Weights of a small mixture-of-experts language model, trained from scratch on English Wikipedia.
Training: a variant of Adam for the experts, 319M tokens, 4874 steps.
Below are experts of layer 9 (counted from 0) of a mixture-of-experts language model. Rows are named router (the router's row for the expert), gate (a neuron's input weights, with its number), up (a neuron's input weights, with its number), down (a neuron's output weights, with its number) and show model dimensions 0-191. Each number is 128 + 24 x the weight over its row's rms, rounded and kept within 0 to 255. Numbers have three digits each.
Before each expert's rows: "mostly gets" lists some tokens that are sent to it at least half of the time. This comes from a sample of Wikipedia text that the model never trained on.

# expert 12
mostly gets: ",", "a,", "ia,", "o,", "ers,", "on,"
router:114117126137161105109146131130174149155143151100146133098120149132097136104143133153125169155129137123154125112128094071156164155102128111133121120123140139148147096152128086161145126163139072121109118138148134133156104118105143153147113091154165162111107124151131153174104147141131113115163134141157095119112134136125171113051146134097144140140143099108130136144179147151116115147154124111123175134140177137067140122132186159097157128133113107116143127132159097119136192138073134145117169143126086135149125130170156142129127108147146121117108095106144136103136140082115089101
gate8:113116102107149112093118119142143148129146142133105133143143189117136099084120110118155115141149125113153141144104133130102100132164095161160132108155112071189179103138178108114126142149140136104139135101117108134096084131142101119128155137138126136164111136112132123150141133116163079119128134101122122091171141164145128136122138140103127110176175155147143112114150172118145135180107179155093123127101106070148088122114108131071097141144142158165117134125132134131131150120139110133154136131157129105098101121134074129141150126114092150190136077108107100154144118122148141110
up8:157126124179160117104090149146159124147136117133169129125115125126128160122099092145129112135129129119146160137145130123109119135143114118144142101127152106122104121147200119121127119135147152116121122171177107149120140116153141134110135107147136157103066184172123126131103143147188173136162161118148111131129122099131093096120163139087120116091123086125099087129111142136121159172106131158111174147143136155108176144153128124120136151107144171118146137106125166127110113165111155164120138109090147121146121177149116158093117090142115139126078076142169163138143163106122122151
down8:160115141114115142116128088141127128102164160137117104115145127159141084195115124126139100090123095143113174115168143130138127132152090107140130118158094141121150118147147139156131176148121126124127114095121141132118172163142179130108122100150125141151125154158101154103142130165115131154118150141116159116162101155146115115128084154137140096111121183154146102130120143109126181095116142149095128099100102113127109166158122131147111172141124141137126148113095152123170177133106132095168075127112118201126078101162119132128123072123130144120115109132113116132092078136141098135
gate9:141187139111178169154127108111074144196171140118175120132172130148128149138146113111146101189122135138137117087124142123168127110145155141125119189116140114126124133077090142119150137094119142142154130133121113160113123156101126145155152144163113098112155102157120171125144128152100126162141092146134110119146172141151143125146117106179095109170103119103132115133142084106133141190115131125130144102131145122150102147133150117107156117126146137124132128108150169129099112105121167126138103143145158147133114135142082108109092112108156127095153120141132147128158082174142159116
up9:146112112132133136134104128101133158092172135098133127116118113155082116137124153129124137115108162137158116098079164135105137120110123162113178147130140108136098138131099156146158131180107109138086150115147113123179138129129151141186138128089081172093121123104115071117132138151133122102159136120153109100128109099184092157112129098130149146095161132132121137085151132117113157136088128081128138125081106138147133141116121104110133135129118123098182124142091120166131145129107124100135142126082121121092137155111130116079140130076136118156121131123143087170092095094145082150
down9:139108089132118126130134139143149143166117143083156147137121122077130127164114114152099133154145106133084107105156095150087096143142143118104179089102119129188096092130103164142167135087128162178137137097137137091110087102147148099127098119095146148131116113116102143155139123125126124066134102129126109176101110145164104140114095143103110141123157144145115123084126143154085120093183112092126089106147136111129160126101114116143108122125187110109106130125157129122138150147132094118118116125119119175105132133132124130133174118105140082111112183113108139085119143115125138138
gate10:132131131115154130163176113124148128151140118134172147125150159086105106117134098166131121132121136175113151112072143079160152199110090126131128123109118135117114143149142106133150157174133104117113159102128148138166119095103161160154150131157125117146121132139177093153112101135182139130134080125087116088131123102165141130145145087142123135088165104131155102130139117100156159111131092133113150098090104167136132137139127130156140138099145119126129125129096083101130134115103191084161131150143108081092133109156101137128126127132131115169124159137105110117084139109105155128
up10:136116121122117125105103116132116180143126138114087128127109131126124170125081163071147157108133092141083120158168111132094131110123154137101171165096113081169101099091142143114049123114110167166133111094095129078096130150144080106126135098126120118121150136098126148112117148095074142125139160184157134167150135134143074153156124156100143120155150140113117164098120131106105155130128145094138103133165136114151090139127095099107099119119141132137100099129125098123146132109155093115113151154174150133135102123100139117133131144104119140159110116114125115131141092114119116120
down10:137117107119136152121122125159109071226102146144102112114118119158147153149109105145083156116102111130170127147132135150135141141125162156134128125122152113099128110105135103105150069112141162127164151175119131164110137142103119132106133150122072126125164166124134147113109147112160099070098158153137156145158132161109125122149124161087109158135119121032137140123122124130104087117096151130180136121130124150132098184137117118117119108139121097116150117160145118154173164140114107158119160108113135150106121125108124120149120131159159137152122116136142123141139105117143153111
gate11:137100150119104131105126130127159127146124148120116144120109141130151118118082111120126158115160125110101115118138090100099139168150136145122137139128116130170213120145138164157139117099153101088140129127109175103101093122164157128121132072136165132124100098128138115154072133141129117124119112133161149121149138172128153107104149140103165096172124119116115156142090179130101131086138134097092148115138145126158144096134179121118109126125140124119148118125121125116161109114061114094156153157096141151093129088144144116058166154136162147117097125123117123093087129153129119099
up11:131163123152116101125149132125090101118105181140116126134097108173125144159098118126117100134115093132138151095115146114108135089126140167104125115133124150076093136138125101166153128118131147137101134130133126164141141165117083144210171168118103146124117109121103160139119086112133111135170157140114122132146117120076131124175077147153117107120136127089103129132141114126119147122114102167138140114087091119066082153122108139126167078147125107136168148121149125122096119153178105130130121174126150112153158140118116089139115092124129086159168139130091123144128120109141150145
down11:136073163123088186131141140113125083105097103168082128111152143150114134137157133114147118126118130136161157131143117121143130127132179124104135131104139137127112085134115142157134136077134098124150126144146143125137146110162128121142132127158126096128137137164122083137098110119102113070143125131098139128112134101178115170187119140120147097078172166098118116149134102120111133119115116171101100114113103136142125077074093152116095113079136156119102116109051105115098153139143093103127112116104151133116120131094098161115129112150125107147114110139110139161090114140114103157
gate12:132176144160119069165140064143126129169174128118127111134093122123109128115144124112121159146114105116121146135164072151100125143138103090142160116143143094111125135115146163123097129118113165134107135127111221129138124140119108123134101103189144119094086123141127158139144157111117170140146129119114149112174120108170142155146112124130121127143127109133110150089147133153146153164122124160116121111186142132139114170127146116162124123125128116165164167116135166122117158134098119159117136104109134158101131102122114136146125096167108101087130087156098163149166099124149149107
up12:101109096158172128136137130117130118148145124122174110131126090102159118147123108173111136136152122138130132127113149106152192135149159079153140115108109086138096152142148158128102104131148171126143151124124110122137147109124110135128143146127164108104158104124101133131138122090131101141139119080144155147135143111122145161120132198125130086066127147137133145107072103200143116085117136118097114137139101138113152155131171128113115099092134162104130122143152165119126167144109125173135100101123107126102128141100116120108107113127133088170128123136135128118188146120127193182
down12:154101116075155176129078152146116158080176122081123129125117140087107146160107141132077140169130148139134120097129120146124145111088137100147141101107143103116146198133134137140159134113093114170144126131146128099148140133191152140127122141133110112112125121110118154114116136078142146106123101165126138112115146097128141152171139159115120131148120155186135133142164125136129138159147108089172111145131099158125124131113157093137119133181171123096132112138145145110094139103107137109114136104149116118168125116079115180167115151122097150172114142133125096102127129121093105105
gate13:124166101110138132156191166103122106153122176159139142117141120090130119175145157114147126114094104105079143130162115126125144089120140163175101114137153111132136119093145133109137134130144098116119149113134117179126177138135133162130151149144170088140109125188129127126129114105078151110128085123115180162118139118096139114134150112120147130140126174130143154139133116118117138133132109107150136089121177140081126156137102148170109156126131140128131112142116147113167115165119090196116165149096117155154183148113119116154113100149108114117120149121100134088143140140088124163
up13:122090157153096117127079149102110122139156134114127126105080130120160113120130129117135094128118144112135121147143129150141130094153088130148109111091133108086112139122131101160159123078103084151153158136093147097145112131145195092152102119128115121057114109131171113199151149139143147124099185187193126155125104160127138103139075139113114074111099124124077110122163126138137154156146129130129137135090109132117092116144138152086138122115111128092141107116108127135132143135109140147125120113125134117105153152145146099133146110139127133130099120082171158154127107129135118139
down13:160121085114110112149112123092177100113094101139094129141148145118129076143133146083102115075139160118134132159106121121119129133100108125140118085143150138122157129151107133162127123134128135125103075152171129147110133157109114117101107127113119169099089085127120121115104120118149119188147101122166102132106125131136123097133104133170141124127111126142113084125168167123156152121117128150196143127129114114128084128113143150061123117179149131123126159092177115081076136140099143128116149141151183162132124130115095121105136094167105128108103132145139149123131170116135139158
gate14:117106058140145143109112131162135070081105151130127110120151091145133127122120159126109148126102066071111166115158112106088106107133159134125085129121117101139176144081099119105130124117138163150103113131183074115183101100103112092105137171151139150120131128119134094113126142128143150142128100098138114132147166121152139107136110147084145160138122144128105125093126160135114099086154104138128140118097140115101124128155092152147125164128132138107112151113133082182149144164122138118099137160133130125102125136134108135111142144118113117100090084137157136111162145116160120087
up14:136209094144129155133124130148160166140125144142102138104116097135126140113145125109136135128120123120118119127122147121143157153149119134189119147109159145148147142095121123083119138143107164139116101090108139125122148207119114071128101128137161147141174089105161083147077160132101103141133104167072138096167142126157107151101115139128161122142173133115163134103085135124125118118116123102151117141101147102090117095136111132129110180138100099109115176149136118147111141133131085132090156130181167122120142080153122151116128099130115098124148111120148129107141126113132098129
down14:139101109143073134131106087090124145140144079110131092110131112125130138091142148107125123134125119135147109155095106119166152143118101102145118135166142085138143119121121103108092133134157121159144146120138151161110140138142131130088091126129127167114125113091123113088140129143120122155154160125138155133135138127120138085133154137150133110100138109143113153166181140157098135107147152100138095126083104135143102141115182063151161136130076131184124069149102154156157156128169085161161090123104130124142140138111136140085120170121129147135104129129147105160153110089129094183

# expert 35
mostly gets: " football", " league", " Men's", " League", " Football", " tennis"
router:095108110124190111127140153153110111186139134144180100125127163095141138109133123132116173175128164099120100124140102094151141122107107114138129142128116130134135117115139093120133097131133112132119147152144118136201109113127126132128105114158139164141133134163140138147128156102143097118176132151163114154081147111099148127066114131120102111139116117094110106134163152141119093155164129146166140107151167130098127124165203174078143117105099144135185137159133104120131177099118148154110166159115105096120137143135120126161158099133142113111118119146144139106152123091132115142
gate0:134143124124120151101145109096090114120130102127134148108178119176133141086140148089091143197122152112120123149097145103152181114106113139106124115113096124137162119109083151139143153092143126135121156141160126123113119164091138114121112104117177137133149132098129116158101143098099151111124155090118114120087120140093117133093144115165076124127106133142130157125155136162138107132105141126100167131131120112091139126098170138081124116152089158106156118161133104174105176092143148120147123136131114089146177137090136163117128121122132139089102165138118118106075097084099133124
up0:094121079114151175118172127122132118138115131176131136093120115144125147122107143111117095134130104123143125071123112122158181134140128126151163143110120169114134174127101113178108112115114092119149170152144144117146156120079137114158107126087147157147122106154140092113165141125136133168190109113136087104148142127102120133151110095166111098156097158112135087138160104164122116145143131153149133118168109137130095128131141128118152102122136121126149122096140132137147120073133143127094082129135142074050152071133136104147148142125101162130130152130095086136138131135151121140
down0:118149100126153141150113140149119154127175153141069128157127139156143124137140154145122111142140085141116136151104053097107107136147096124148048131138139113102121095119094153116082151120109091171112128155137130090155097117149114153093085153080182107157114169145134125152115108136147134148150143128102160133130122115077104135107106082104110133115113115182159135147148114106139119117103142128106134137116121167111164109143153159155153155171137128120097147138120111126129127078121124073114127131126106118157160151105118123137156133127123126167130117124128137132063113112138115143
gate1:133106160141143083170090159164106125123153173134152055148159135090168114140077120135125164120126115134123099127121126148169114146171150114120110063126111148164136126109128105116142139107130127154163146150146117173064112206167111139133096084167133134121103128114075152140126131127099111139149178118170103119106172126117164097112135113109148111116135121145120096083104146108149134101115137109133141124153138169154174143143137148109137123099157111150103112121131158110144129121155154134118104123118134106175127154120125137113123150109135108135125118113134138110102120101135126154
up1:136155104118108162102138132102156084102060116155143171122113154153107139078117087127117115100125157130133173099113128111101141096107163128105099152129154159132114131133162142163128120113120154081142135085096170113130146120147135158098150131084116115131149085131135102142135150155164136111129109157099138121129096131131094181144127160125137135148120171138112154154086121173135094119157119108127068153100140121114131080122154133133115108138151097107110139105130088112130088139115078183100109115149112123126134129154165133128095108146108168137146138145076119117139122135103109142
down1:131097147176172119106114149143148131134142119107103139153130149099082131081116126130129120150131089129151168063102128068086104145104136087128097137138142168103109142136134131134145142128130114121109129087106136139120128110115125098129107099081127181100208129143140098147142164087140152128133115122094132108097147112120170143142110135133129120144162142116138128183102149152123083142130141136136079129172091115142120146117118109166119129121134146155164125095114131154163115103098125121101141168112159158149132157148129140100144143169156112131108172148156157135139077126127116151
gate2:106102114105125112105112119124112123092076161135186112122112102129128107143146114162124146163127136111149096107123133128165100153096124186123170173148072108149140124120164113152135169120139104115132167147170080140178155129112088133130137146110119119089161131115150130145123092095141185136200159134104116110114147133097117112094147122133136114125141104144150095155154126119163128140093110134122110103155113142170109146138136158102179123141097164125147109099124115139132140093117123109153137152182133116117084140127135153134117143159103124167126120104151110100117146102134142082
up2:124130152119130098141137130161120115107116095176172140138135130155122178081137134102095117126113132131158106113110088109139105110103164103146131125122132134152179122126156098145118102126170126125183122095140112115161136102116121152090186132159150102150148118068097154147139120122136132146174157141105111139135152156099088114162131146109138134147114138117130149141116122123176124125190130155140145099168141150151145120166124150129068120156085101124151170065082109140107135153112106125174129149123090132165102141111116133104099144163111146148123130109098137115119131143151141154
down2:107164112141096139119132091160136130154096096100133123113088160116162106126167117095135106134132146112150127148107126146140148146110108142100109125135070074125171144104122123123131125177144120105129121112123125131123085152093130114141114102103117160120128097142165149097186119093128128143106133105125152122145088140116097132164144133163150147141112121189116173131127130111198132139137146081126088093114149087124095124172123123131139126114141098096171124146116151140063134114123142114187133133112122131132118182127085119111132124110147093134145084171156116136123121089118140125
gate3:089101125129153135081165145148114099129129145103155116137123129077123098088133151149157143132152143115155113168114129091113145126133104122085130125104138104135114116098130074148104161121138128135086122129151142118162098112108103110133107075110157169164118161118129166139103137134144110116182139132111140129097166098102156102100107106085154136132118174116144136110154186156112121113139155150132134137156121132127129122150160164102149120085094126143133111156093097092120134138116156113083158099108118103179157086129123098089172164156140110093111149113113126106135135119124099163
up3:115111143113154119098132085133094076112153087161119112153132119141146081152131152129114139121088163110172114133098103119111103095101111138139149164152119121165156126128119110166131139111141106133115137139196146123187126128107139153161091134144120134155156171120174153132131129141143119134123149123143143113096131089091101186114108113120107082142124163130089131120112174159091135204105170152136130072147096131104099137124114136126144152143112146138132102116104125172110136126149108120106155149084144116141123126106118151156166143146122143099112123138165110122128116175145137151
down3:112109124176139140097112122095140112157174128125113114076126169145087149117171131127111104128153098164180112189142138125122131171132123134130089116128133168099125122158107134124108135133176106131131113090087124123103142142141162109096128152122159102095086142098088132139117107142156105120107121168115128145171135119105153132167125148134129144103136113105169152144149100090126168087169149086144120129137141128131159095124122093151084139155122136153117181121142107114094118089104131121104117127163132163145190130113125130179139143150118123172146128125163118096115143130137111100
gate4:119134141170135114179140120176116104130148099099111119088114123143134076119191095126118111133196107122102129118149127123099144111133128138163110122084149130176095181115168130101115129115119121133181103110117121137133149160183170096154107123152119144121099127186136080149157127121109152130156107128165132135129135102142158144149144110116124142149131084105095119123098102098154135117116154121167132084118153113131143148120088130141116083141080101134129133146146160107149136115129128166168160118126147095129136149116099110117132099163146128111126146107166108158128135151137176124
up4:119096115198133115159120150092131126151105131160136110177145135139127136123152154131119155149110079106192144090133131151098127148148127110098100101145145174158143108147175144109131135149102102105157119075110133159131122108144151118136122127094099100074157107110147093097136111128133150158161092140148149117176120138139124129086109123126160132134143143148138113157112145146145129137115130120137110112161099186129173146134132138096089148136135118109103113133152109122158150090137085192083119116167120124122073116128137137108127110081164121097104121144133094139119114155116116115
down4:118185105129149130180115121138128092128117152123138132134110138130118146065153122130119108155129106130151154133166151118083128144130100131142134152123155155134117126164149180121153127111142160095100106116134127111105103132139172071098134147105128123104134129091150136085117115190169150114130115096123131144110169127121134099094145107100129130140146095183139114148104117125151128144080158130127104093205141164124139140122120167129118137136129057144084111125124125094080131131122142152147137081128128111135135115115097128097178102116131122173125137147161114138121179129134147100
gate5:132115133135119112137147182139089099151123106151112134106096123085151112102122110162131109114067165104139109088106143148131106100089132144114081149144128093114138085102153126152125136108093158141152116168129068139133123132144133117130119112128123096132088120142100167119113166150122129099120100134176149150091123098095105143140105132095141094117077148114118118144149116087121115106112096126112070101132138122143119139140144174129115108163160128129160099116153116113132126136135169139104127123127122064144115104183107069123155152189141152095117139148138161118105138121119126112
up5:107134126133123155092130111096126116118115116161123100126152112111066123149121115121130143140140119166127138233142136148114111180122150143135129116110088166146146105140139084093145129128138133147124136153077131158080125110118107126065125117166145137117127109121134090139112105102130135137118107145156103145144153147121106144139126133129120133125131158130147158148132099150115145137128147136125147183119108164119120097125126077119096138039156111132166121093117098124142128107124105129118138105153124164134125131093164156161131158130091088152135138135100093137134183149164082131
down5:146093147115151167150148151132113084132094097112155115171086093138144133130171137138140158130164129102126136121111119115157117138152158161126121139106090126127131131146122147134168133124165107106127090189117151128125082106082090154175145146134105116132143120111118101124168137095108110134147125148107142200122146112108143147149143109064094102140125156147179137174106121136136130133097134146124139125120126121159142168131141144129108147124141117104145123168126132165105170148119131095164139107109143129137152080104115103086117105133163132078116149168104129189136111097112147118
gate6:113138163115206149123139147129148122128187171091143114138153171121124143157109152122100134167151103112098089128145149139141144072121123137154112136152101112122095123114109138085106128166131097117142104099134100116156131146099124139189107120123096122128121125145165137166146112155102108089098145153119132105134140154133166126085159116109107133136109105142099127132140112142161134135119139092120182144099145115116139141105136164087176112168133101159141111108161160107136125142132203128140130149116159110108142096133103102160064127120135118142154118116143100145118143146121090132
up6:176135133181115077178138111122145148174188153128155135109153156080143148128154079121124124117128182128105161115138146154116105139096142124157082135121115150136132110127078132138122173069138113122144127121090106115115115138123137165131078150138189139109115151154110128166108140134145114105128113159132117137135091081133127104137134131123133098130138151129112114127109128133107079093168131112135108110117126156144134162103130133129132156080129141121111130134127155131113134111127133172101094158125108106105139185160102089128149097161168091139140122124110140127066148120112103139
down6:152138152159088148139114157129129121102127083169119171144141109167114081154163096161137111138086102111102140128106168145107106112131183153141124157111126133198101124097130101139109107175131130141121131110119105137118156099166115117095129117112112093120172094097144125105103129122109166149120122108121128164140144167152075131168121139126140160158103147155131126129098133147147198133141099110102114165117140085117154157156098155102157087110152135134160098124144129108159124147116145099115133133148127161160145138101125161124099145108118145123101114106162120112107088152143137124

# expert 26
mostly gets: " second", " third", " In the", " at the", " during the", " that the"
router:098121109152172130120147146157150138205152139131131115076151154137120114100145155139130099153156120117139130137134107094121152159126123114118111127100120178128154123129100109099144102125130102114106134151155122171162118137098097165119102107105157169150095127148119135137099163125123110115125180143144144105106130117141108094083106139111124106105115121097102109133150163147107134142133089153169165113150172137119168146173179161133122134105105142150179152164109111137143193126124156132113178156130126131105143153136118167133129119157119098122114097128157157117172095088121133106
gate0:135106116171096122111169082127155096146106159143098139143133125165108127107055131111123117145157087154099153120161128133128130153111128155104119147118112153096148140111157161107136118138103014110093145110127146138121136143111125143132115110071107130121106069127116075144087139149146132121136160154130107118155102138148120115122107108113088156125103118103133125118144109117150145076132085150139158152157170093118145126127134125128159116130117082107082136098116139111133098118110116139118127170132141088108155167135160132104105119125105132119150117140157147098130133124135163103
up0:171149136118114125090123122094098133122091124133169125109104132149091133119137089130141124093069119143141146150125150122136151182115127083134153121096117184135145163121142108147129158086166135088125161136115134134087155135126091089099152177127093158156108143116157131143107162123098136123119103130092142119129148106070113150142126109145137128111139122138175140136160098123153108090131148122137148113128111124166144094125115124132104159155145139116143190132133089128135159149102146123092147126186159128065129136139175133145102145097100118124146136117107104123122066118106129102
down0:148118124119135117124144049119143133116142152088102110093122145118150147110170128093114130112129105193132162113119122136079127107112121097143173137134101139154178153128108122129114131080162149176093137110091150124116134144144099133110138171119114101105129170153092205137099142135135110107121148094146139139095122145139111089121175147132158086128151098154118118108133145188120132134144143101124160147113126137107130135166144147129134116132118139123141140145137101170120097127134111114130132135159176158075133107151131160158081139114086118125103089104135134144158116114145098138
gate1:083158146151100107122115112145127135131130157121098127138071110120109092104139170155122135144168118144123122119136079152094077146160135131152125080098137151103130181164163144136164129146128160144173127119154180161132122130154158140117109113108143119103125073115116117113183089120145174128139141146091132125135154097127129100135112176135137137177154131128094154122131120080174121154146158135178130126139138136132129152124152154147125090133138132121152162120136145102121099186134131184130138094150135101099101109114140135136115141144164140080131119110153142146139136102133113088
up1:111170143104127083151128094109085124101136136157146110138167126119099142118140115139116150110158107113183145135127146149140091112115132098158086134100101137139088095096154103121136159138142102109119129107105120103137102133091104119153147141108145107133150166090077138082122089117077102126134124109101162121123104163092150153134067181138127095084125181135125086173114118126129146110102104122143097161137163106168155137109124158138130109162126145160136129144118125115123158143137108130118091130080128107145078123166156142087123115153117143121110139127159123103118136134099115101
down1:129119111109151104099090125128083124173109158134134128148102118174085119159135079122113113078127115135138151126122174085107137163132155136133141166130112122105114132141180121143147112122132126156117120117160152098176134151136164096100137085116132139158162145147143086137124114141152110166146148135085180131107088148135104125129135134113139108084081093062112148126129132170122138121141114101151098077149132173132136142085116159163099083097110118124137111133135128112127128091125149149140149096128135142141106111137148123141142117160120120102154132153148128195089113131108135161
gate2:080120120094134105139159101201129171146128121139115119106157112107115132129141079133133124154133054131130141156126104131124112182135090149155087109135118169121141113120133131100154098101105132122128171170118130125123136122173128163110144140135106143101114117133115135151129122148104189138154149125156137119112160140135137133179126176142125134097157086119117124115136124096133128148143103145103142105169130115156168153095066119110133098130130130168121115118082149107120150148117158136137142127184097178139097121134152126113120120114161166123119107168118123141139129119189132085
up2:112144130143124130088150123108118077142136111109120110126110110150127128111077126096086101109127136135110151172148116089099149122110138163097174116140135183107140149128099144156158128127113120154081144118121140137128142140084137175150126126107127175105132120157187132149144136117123119135114145118109139123139114185111141139140086093126120096115108134096124134122160157105123104087157061125160154110103109129118085137097113122127105157121169127133087116090159136092135110133109152087155092116117129105085174156188137149097141084135116125165132113136132091101109103152125139126
down2:155173136088161119105121134125139168123110091158136150105110162139131119152128117134096115107090112114130112117117093137108145102079113175142122124082147123137130111093123107175143159198136095110147173105107159125150144139153122161160139108129124110145112143142135178144088137103153136102103108129106095104127078108141158104156113148096116088165098115060104114162125149158150091114125146117135136088121114104138117118151138194153131154171124127123095115137093149166131131155131139175138119098095129131118102115157129149128119115143130105110142150112122130112138108087096127098
gate3:121179109136136155166109167152108109147078143116101080141139125118128122092146154124131120121120128123091149104178141141159114111106117117098121109142178113125137134129096117128114121144120150136133109170143166165071138161136132105162107135115119120097091159104136162142148138133158107136124152141165183105099118042133143136115141126144135164144187099148109123097148169105127108124105137128116120095116112160136138193117119110113119134136114126146175110144128120083135102122143123185101150145146092154105159147102126171121113109089130147103136116141127165126150132124120171136
up3:137137147152137105166136174154150127146077109149138103151156140119131114090155159169132140141186086148172143098136097127102122161127149113114107132100170180140128149113133134118122118156113120106132115098107112116123126133144149119126120130105131085087088167089115109037127159119115154135144097134136104123122158167117162136140133098157155141134155122144148143122130140104135139130137131162121127090151118069133150125089166133131094083162138111128115089141106075159166141139123140137161115139156107106163126138109135120151123152126157107069105134143139086145151096119137127113
down3:143141140105166144118152121151138139139169129113134102116100150157100125095128149127123102171132140183084121147137110123145112148124142152118108041135168123144145172109140161138116129147120130129126121091114138079113131142169159071133101143098118145151108111100144130116163138104130163124093143144149127175162155120142165104122150123153121146120130145169104140092156144142153173134082141164123148106133116128117151083101140154187137113114123134159148152079163122162087153138099105102173155155146122134111141147123115135158139086115133081096144123103109128138134117114110103117
gate4:165176144076141130117132144117083096141134134114141117165084121131107123113116102138127120152128095119109083143114074092085118144141142063147116134156126161101174120139145168114175114110117121073115119148139129125117137088125130100134117119128129140123076149155134141140090123147105110098110142136111131154110111136147138150111141116135114131134117114122146094110118146140136158128164136131158147151119153111134173171142165132129192135129130083140125130151096141174109086101098182163107122106093115147125090138111091097178127121081103150117134167116130150128089111106118158122
up4:106106136151130145124133114123168175133149155110130153125092133147110151124152130158125099119122121135147131140134180108131106130117194144097117126097112092173110059147146143167127126177150115155120090106126124130146162121087107109130141132139159159113117150094096117121126158140144131109141112116063192134139124132133142129129128091098119096116162125116140107065135126140115142113108134132141121132100104118107118126103098137114086127098121108154176138131119164124193170130153158069129202103108130125102126129113099144112093150106139112161148150154169127132132113132131122140
down4:151110115177071125156125142139119125142167166103172115095128133097155106112151168109138118111146116140189141090105157108162121160117103182128147120092132169153147112121128149099114152150121120159125134137111112126133130150128160135093108153109121138137117100106152106166156131138105132139102110142156105113126125125150109146156157166136145143106128148138130133096161136126108137107129068092110140125117139136108127124136119076141098140075110097162139103148141136124106166185142063135139154135143114117146142114128104154087158145177147129177128099087096126130155127183149120149
gate5:149113156101129123152123133155149121129120130144119147160106142131129100111106116116137116158120110169076127112126092096124168148118111137139155136133117151148137134127125145087117134174086144133075088140131160135163145112178138161135128129117175128129140120108134118116093151140152131184123131126104097072145156137123111126132121152103119162099107095139092153137118148094147175143126101145156158100117136127127145126127115102101128167124157091127110155143094149121120139166172130072151158104139127159174111138161147145160126096147071108192172112086088129097136100145154106146
up5:087065121131139142101132192125152116112120122143140135137124138102153151160130138081119108154088143115132117100125075152145146142141145164116178163114100112097144127133124125077125107137113106143120167171111138142142129148115126155095129137098112145133125138136130128137133140169135095140109158109121102128117182161111100062119170134094103160124166113117108127108133135131128170093152102107105128101134143144080120148160119114170149121178168112152075184155136155103137137196147146131135150114132131136132108157111130129135128161124126105147142093110115083118123150119149146106
down5:098157077139124143099112125120095159103127133118105121127135124124114128137152101143104132123125136171157108187120096139099140130114158152129097112120138127186101097134157097131107101140089173143140134179086108140115140076113114131136152102075146185131132109096153120115147142144116142164135148146103140129137143131128134131133155120118151160162145140109164118148141126074127124139124155124174111066140128119118105117123136095083119139068124135119105163107167155134125041087130139117153103102129136102096146138125136134131106146119105089155178120115120122112157120119156148107
gate6:142154143108199143113134114146078102201172125135125136153131105100130117128090114136116157146111138129120128126139126123140105109114126117104148140073107115122144093119124079130116110117115135134130157135123122115162148154118133149113144114155149107157089157145171107136107202137103133131140128177144122143090151147091105113132105145101094104132079165091125157123153126165130136146130108127126125124133121173127089100109147132086154159114158160108146128084101137108165145124151168120113147130156055119116118159118127115135170095141139120127170124133113108104157086124159115150
up6:117102121104129128111116155141074097127133132107136132148148128137133104124132168142138110139141120165111163138135131114117123164121127145140086126068130109126140106164142105136142124135134143141146097165122102138114142146118129170149129116131140105080099125149125125081111118165065132129121137168143137136143176172106103122125119153146134130177135118119122118092124114130127145099118119117155130091122137124132126172120101144130081134216167142114180142140110131116167136155121150107091135069179096110109116134124155144122069118113125118165111071121107153156156113128179183132
down6:165126105092066142136127143126127107150124131095133170112159141121139130133169120136162096048147145125110120154122151100130142131119121120144116147135104139141059160152157101126140145131095119136147113138124103126145108095088110094157152153128074123137154137108166171120161141118108095181141139118098126114142128144156103141119139092120121138116063141135115139131114127143155069123182130130150121119143108128059102171159166102165154113127146159138165140169126105137113103144122174136138141141129122093135146114157120139146133148116098142145150136119130132168120131118127076118